{"n_layer": 10, "d_expert": 32, "d_shared_expert": 0, "moe_layers": [1, 2, 3, 4, 5, 6, 7, 8, 9], "routed_scale": 10.2, "balance_bias": false, "norm": "rmsnorm", "norm_eps": 1e-05, "optimizer": "soap_variant", "lr": 0.00423, "beta1": 0.95, "seq_len": 768, "dataset": "wikipedia_en"}
Below are experts of layer 7 (counted from 0) of a mixture-of-experts language model. Rows are named router (the router's row for the expert), up (a neuron's input weights, with its number) and show model dimensions 0-127. Each number is 200 + 30 x the weight over its row's rms, rounded and kept within 0 to 999.
After each expert's rows: a language model's description of what the expert responds to; "comes after" lists some tokens at least twice as common just before its tokens as in all text. This comes from a sample of Wikipedia text that the model never trained on. Tokens count by the router's weight.

# expert 2
router,161,178,202,149,179,194,171,156,187,190,159,164,214,161,232,154,221,234,246,237,254,202,151,201,212,192,227,202,232,282,185,130,209,231,212,242,175,189,197,181,229,203,159,248,191,161,231,242,222,211,182,197,200,191,239,184,258,246,201,200,185,194,182,237,187,181,235,190,161,194,195,187,148,237,178,254,172,241,213,184,229,188,225,209,156,217,210,251,193,154,185,145,244,182,168,223,222,228,249,216,173,199,227,147,190,194,246,191,190,213,212,220,192,184,189,190,203,186,259,234,165,227,195,194,210,193,205,145
up7,193,167,193,182,222,195,215,216,198,236,155,130,171,167,227,180,220,244,162,240,198,193,253,206,214,220,208,185,215,188,165,217,202,196,233,203,200,218,262,221,186,184,203,175,237,156,160,211,215,231,224,183,234,197,167,240,193,131,177,233,186,184,192,153,126,251,170,247,187,190,176,191,213,242,157,225,186,203,192,188,186,184,258,190,213,225,243,275,222,200,205,213,187,215,225,239,175,164,200,208,224,187,216,190,162,176,167,245,195,169,133,189,242,218,167,158,212,148,196,227,168,197,195,150,182,210,192,131
Space before year ranges. Spaces, dashes and slashes just before a number, mostly a year opening a span in career lists, as in Playing career: 1995, 2006–, 1960s.
comes after: " in", ",", " the", "|", " May", " September"

# expert 45
router,190,165,173,165,148,163,211,174,193,150,152,189,242,220,178,181,243,226,198,246,215,207,150,194,141,213,192,194,203,263,185,196,257,238,175,210,171,184,137,198,176,218,173,186,225,242,190,213,233,194,282,257,204,252,164,173,197,158,168,169,198,226,184,191,166,189,201,224,228,239,164,156,213,236,222,184,240,152,190,208,160,195,202,178,175,170,168,188,204,170,192,189,183,168,213,250,159,164,198,159,203,195,198,191,205,247,202,188,182,202,203,238,198,175,238,160,185,170,191,237,170,159,129,183,170,187,193,206
up8,170,217,181,211,241,169,154,189,180,247,209,194,158,188,221,188,163,220,189,257,166,244,138,195,142,157,231,249,189,223,258,236,201,219,236,210,178,182,157,192,130,186,194,219,202,193,194,165,212,208,185,205,152,159,261,183,154,247,173,222,199,162,199,220,148,194,186,213,204,187,191,190,180,178,198,240,172,217,196,188,165,240,130,204,172,181,184,175,203,140,193,203,168,244,195,225,201,164,221,210,214,213,217,155,135,207,200,243,208,239,209,200,205,223,151,144,191,199,210,256,209,191,230,198,233,156,184,198
Institution and kinship nouns. Nouns for institutions, groups and relatives after the, his or her, like University, School, College, family, father, brother, Academy.
comes after: " the", " his", " a", " The", " her", " High"

# expert 16
router,192,211,230,161,199,146,156,177,195,239,193,230,188,221,202,165,258,215,201,202,180,161,203,255,185,226,210,216,230,218,253,123,237,223,216,171,176,168,231,162,234,206,195,221,210,238,200,156,224,207,171,261,163,205,182,239,212,222,197,210,167,227,206,237,149,200,188,182,202,164,152,164,174,221,215,243,171,222,212,241,150,222,201,160,182,220,238,178,140,225,177,193,188,212,203,196,226,192,242,247,179,214,205,184,171,211,271,173,219,215,217,139,161,259,157,244,220,165,186,162,207,220,228,207,186,171,215,182
up8,159,224,199,204,195,212,231,199,236,159,258,183,173,186,220,206,235,185,233,144,221,168,220,199,178,161,248,186,194,129,156,143,196,182,210,171,177,193,219,201,200,275,210,200,217,137,224,230,201,177,160,180,234,246,185,163,188,237,158,206,163,192,204,196,207,178,147,220,140,220,195,246,196,195,210,157,237,197,178,197,126,177,205,240,185,219,199,194,209,164,197,197,199,196,155,219,200,216,234,237,153,267,232,209,191,168,198,216,170,193,260,183,241,204,246,222,184,184,198,187,174,179,213,252,228,172,241,229
Spaces before numbers or headings. Standalone space tokens, mostly inside tables before numbers or after words closing section titles, as in Standings ====, Medal table.
comes after: " |", ";", "|", ":", " a", " Team"

# expert 7
router,187,172,227,165,173,205,198,226,182,212,201,192,158,189,243,178,152,207,168,174,190,215,230,199,158,161,189,194,196,274,203,183,161,170,201,232,198,212,218,266,226,239,251,231,185,233,141,152,159,222,169,196,197,194,212,197,220,150,165,217,241,185,190,165,237,190,178,174,236,215,225,195,209,219,219,200,230,204,189,250,217,173,171,209,212,211,236,252,193,166,187,172,215,199,182,165,176,228,193,143,160,153,208,189,248,146,222,232,190,163,197,206,215,188,190,146,225,179,189,232,222,98,172,165,257,211,169,184
up0,191,226,239,196,216,222,186,177,210,157,250,199,182,171,214,162,207,219,218,183,259,211,193,218,201,217,147,162,235,156,207,173,159,225,210,253,190,179,230,218,224,172,247,236,208,176,234,122,176,147,225,232,229,224,190,195,151,180,199,210,217,192,186,174,214,232,196,230,216,174,233,181,211,154,169,236,143,201,203,146,258,208,160,227,200,194,182,196,255,184,269,174,216,175,151,193,117,191,198,216,177,190,242,209,186,175,225,179,194,181,218,196,222,188,171,188,211,186,229,160,245,239,139,191,246,184,209,193
Dates and event verbs. Final digits of years and dates, plus past-tense event verbs in narrative, such as began, moved, announced, extended.
comes after: "1", "2", "–", "3", " was", " to"

# expert 61
router,263,170,194,221,188,174,177,194,245,174,196,197,197,216,178,235,243,122,176,254,178,183,198,170,179,218,195,165,228,209,167,207,213,214,166,171,215,173,207,178,203,161,250,197,159,222,189,203,198,213,242,187,233,231,195,163,157,178,181,201,189,239,163,241,194,97,175,219,240,204,181,187,210,181,191,243,225,200,213,175,203,158,211,176,168,155,206,171,208,255,226,246,196,177,211,245,215,226,139,180,200,237,219,236,201,214,185,208,168,197,211,208,215,187,264,246,239,185,182,237,162,248,239,253,163,210,212,161
up1,236,214,197,243,191,198,182,180,214,239,184,227,209,251,225,170,215,181,223,186,234,166,189,281,191,206,229,247,197,176,208,205,217,197,190,205,166,224,158,159,253,158,245,219,172,158,204,160,163,176,244,229,253,150,200,199,155,192,228,155,233,183,197,230,155,224,214,220,205,217,167,165,188,218,161,234,184,194,231,158,180,183,224,201,182,186,202,208,227,191,157,215,173,129,213,190,198,205,229,260,203,197,252,230,249,218,216,136,274,188,194,192,225,183,172,197,171,186,200,188,175,265,243,219,167,177,212,225
Generic descriptive nouns. Common nouns and adjectives after articles, such as character, real, human, actor, animal, often in abstract or defining contexts.
comes after: " the", " of", " a", " and", " The", "ing"

# expert 58
router,227,173,210,238,233,167,203,157,198,174,144,211,232,163,242,212,172,229,188,200,212,187,226,230,229,235,198,211,168,201,161,154,186,191,165,227,189,224,189,209,201,227,233,248,173,217,225,226,229,189,201,182,151,217,188,195,194,170,219,166,200,218,195,199,162,261,237,177,211,159,230,156,196,162,202,191,177,251,194,217,197,193,201,236,245,187,152,215,139,165,222,185,186,144,215,184,246,176,180,156,219,168,137,150,196,175,258,134,202,203,207,192,178,233,162,151,215,194,151,218,226,209,157,271,227,240,220,179
up1,238,205,200,190,264,181,182,185,185,168,187,186,175,235,185,168,168,230,179,228,193,185,202,162,139,159,213,181,240,210,195,220,174,197,237,177,251,272,214,207,200,186,257,234,251,211,134,234,233,222,220,201,188,189,187,245,203,221,215,229,199,200,234,221,145,234,243,178,209,198,249,152,172,268,191,155,238,206,209,225,184,231,233,158,170,158,158,157,241,219,214,236,212,237,203,186,196,253,206,234,233,193,153,164,198,205,181,177,200,163,241,175,195,203,250,156,211,229,184,197,196,183,224,222,213,245,218,214
Line breaks and openers. Line breaks after titles or before section headings, plus opening quotes, parentheses and brackets, as in = MV Caribou = followed by a line break.
comes after: "\n", ".", "==", "===", " ==", " ==="

# expert 15
router,161,196,182,246,231,235,194,213,256,275,220,200,202,175,175,190,226,127,210,145,140,220,215,189,177,227,192,194,158,246,165,143,228,174,236,251,205,140,242,188,198,212,153,217,221,142,246,207,177,217,179,196,180,168,184,191,193,211,223,216,233,222,181,243,197,190,168,186,221,152,208,168,214,149,176,209,181,191,248,161,174,141,176,198,230,210,219,194,167,193,179,204,181,180,229,184,219,178,191,162,227,182,226,223,181,232,152,221,201,234,177,255,215,204,161,219,234,181,193,147,195,189,246,161,172,191,218,173
up0,251,185,179,191,200,221,219,239,230,214,195,161,171,180,174,206,221,151,218,141,176,190,233,185,194,165,178,236,243,141,167,223,195,196,227,181,189,255,208,239,197,209,209,179,189,176,205,220,215,184,206,218,211,168,168,174,175,193,250,223,220,174,191,209,192,186,205,189,200,187,214,221,136,189,151,213,160,261,214,307,192,151,156,190,156,129,171,230,227,177,216,200,175,242,222,190,187,185,193,245,160,231,225,184,246,203,187,198,216,155,254,173,219,205,194,260,247,216,202,148,184,223,196,217,152,215,230,193
Table pipes and headings. Pipe separators in wiki tables, especially empty cells and header rows, plus table-divider runs, section markers like ==, and list dashes.
comes after: " ", "%", ")", " ±%", " Date", " Score"

# expert 32
router,194,194,204,183,174,174,221,221,161,158,212,230,174,249,183,173,145,194,169,201,218,230,225,220,180,140,220,272,246,208,240,216,230,196,154,190,240,192,188,180,224,205,247,234,243,243,160,143,168,191,152,231,206,228,148,165,238,176,175,256,212,217,170,207,197,155,225,196,175,241,148,235,167,213,188,193,244,183,165,169,213,169,175,197,189,146,186,170,216,166,163,211,189,173,215,203,222,182,193,218,197,192,193,194,229,194,205,214,191,144,133,222,205,211,179,215,153,189,182,225,271,178,196,168,265,190,210,210
up4,207,230,167,190,196,220,189,224,195,205,195,167,197,163,210,230,195,270,221,214,210,167,198,215,219,211,219,232,183,174,196,210,157,201,168,172,193,167,201,177,172,219,298,193,227,190,175,221,165,146,237,224,180,205,205,162,173,146,187,261,176,220,243,211,212,199,206,200,185,252,224,208,194,224,204,198,235,191,204,162,193,168,268,185,187,241,219,214,195,146,152,188,228,204,215,178,206,169,237,184,190,194,230,222,250,196,225,188,272,152,153,269,162,207,211,207,216,201,195,148,148,293,213,207,167,190,183,201
Digits in scores, tables. Second digits of numbers in sports goal minutes, scores, coordinates and statistics tables, as in 61', 58', 4–0, 130.4.
comes after: "1", "2", "3", "4", "5", " "

# expert 49
router,217,162,223,176,171,155,232,259,190,200,229,219,166,237,200,195,198,194,175,170,223,242,227,245,162,202,162,248,220,208,171,168,162,155,167,152,231,177,164,221,183,208,181,250,186,214,206,210,191,188,180,231,237,161,164,181,217,162,216,275,220,187,170,209,170,243,233,201,208,224,188,258,173,212,202,230,262,209,218,158,186,195,194,211,189,186,205,181,245,164,179,214,219,212,208,231,148,269,164,226,214,177,242,198,212,177,218,208,164,174,190,211,168,234,174,225,147,197,199,168,244,146,256,169,247,177,231,222
up4,146,181,240,132,214,254,194,172,197,217,197,180,164,157,231,172,247,178,230,182,209,202,200,206,152,218,268,254,189,203,181,194,208,208,144,249,221,188,182,224,211,176,125,222,163,217,230,148,208,210,234,238,253,206,171,191,225,164,240,173,202,219,186,178,185,227,219,173,241,219,244,186,192,194,142,176,193,231,172,236,263,210,218,202,190,213,167,262,174,239,206,190,184,185,172,252,188,195,178,180,199,171,192,208,180,182,177,199,196,262,228,194,177,196,178,167,237,169,214,201,171,215,206,121,179,174,194,198
Numeric digits. Digits inside quantities, measurements, scores and statistics, such as 88 km², 16.7 miles, 4–5 records, plus number words like seven.
comes after: " ", "1", "2", "3", ".", "4"

# expert 59
router,242,180,242,202,174,171,247,201,227,150,220,247,167,144,200,225,228,184,206,201,174,216,266,197,210,153,199,257,225,187,234,146,199,203,194,211,195,231,213,175,201,196,210,238,172,225,201,165,212,151,189,170,181,234,165,196,186,187,215,189,214,173,196,186,256,194,236,198,156,213,213,205,130,182,119,195,277,165,178,167,194,176,202,247,150,175,197,221,200,196,230,164,212,191,188,165,193,229,158,262,178,183,213,186,152,182,231,215,179,186,201,248,169,190,259,166,227,211,240,191,210,172,174,217,151,174,214,221
up4,208,246,180,222,205,223,139,216,185,225,223,220,202,186,233,224,154,186,124,186,217,201,184,209,197,160,174,256,172,188,209,82,211,209,235,191,223,195,173,202,227,207,218,197,159,207,242,278,207,249,187,237,253,257,179,167,194,155,200,222,160,212,172,244,197,196,183,184,198,203,194,229,227,244,221,167,141,214,209,174,194,216,219,216,247,206,206,157,192,182,191,154,218,159,178,176,243,186,266,167,172,201,234,180,160,208,196,188,196,223,161,203,156,180,191,201,195,208,158,197,162,214,179,217,203,169,180,177
Digits in numbers. Single digits inside multi-digit numbers, mostly years, date and score ranges, and table statistics, such as 1859, 1987–1989, 2018.
comes after: "9", "0", "1", " ", "–", "8"

# expert 22
router,222,199,166,145,184,190,183,197,191,144,204,159,247,222,185,219,203,220,206,228,191,211,179,221,260,258,243,157,196,190,172,198,207,251,183,163,206,183,238,194,154,227,130,221,248,240,215,255,231,208,231,204,212,173,257,212,271,255,263,241,174,229,144,187,183,230,214,228,220,195,198,229,226,185,206,213,209,158,230,208,236,223,217,219,189,197,212,190,165,193,221,258,192,214,182,213,204,237,218,185,185,215,184,156,197,251,201,234,179,193,204,191,231,182,135,205,177,239,223,195,235,209,163,220,265,235,207,205
up1,172,176,171,193,212,186,204,215,236,176,124,227,213,258,167,177,172,174,199,227,232,209,196,198,184,222,155,130,199,213,144,206,156,187,204,196,177,148,174,233,201,249,215,196,157,209,200,241,240,210,201,199,211,186,176,253,251,230,225,172,251,209,198,194,238,221,188,165,177,187,218,202,216,194,225,230,180,227,207,205,257,207,149,234,170,212,206,185,218,222,214,206,209,157,158,210,201,182,219,213,199,157,158,135,261,240,202,181,203,205,215,133,200,187,186,148,157,203,222,179,233,153,137,224,259,186,192,231
Descriptive modifier words. Adjectives and noun modifiers before occupation or genre nouns in biographies and music, such as national, professional, live album, punk rock.
comes after: " a", " and", " American", " his", " of", " an"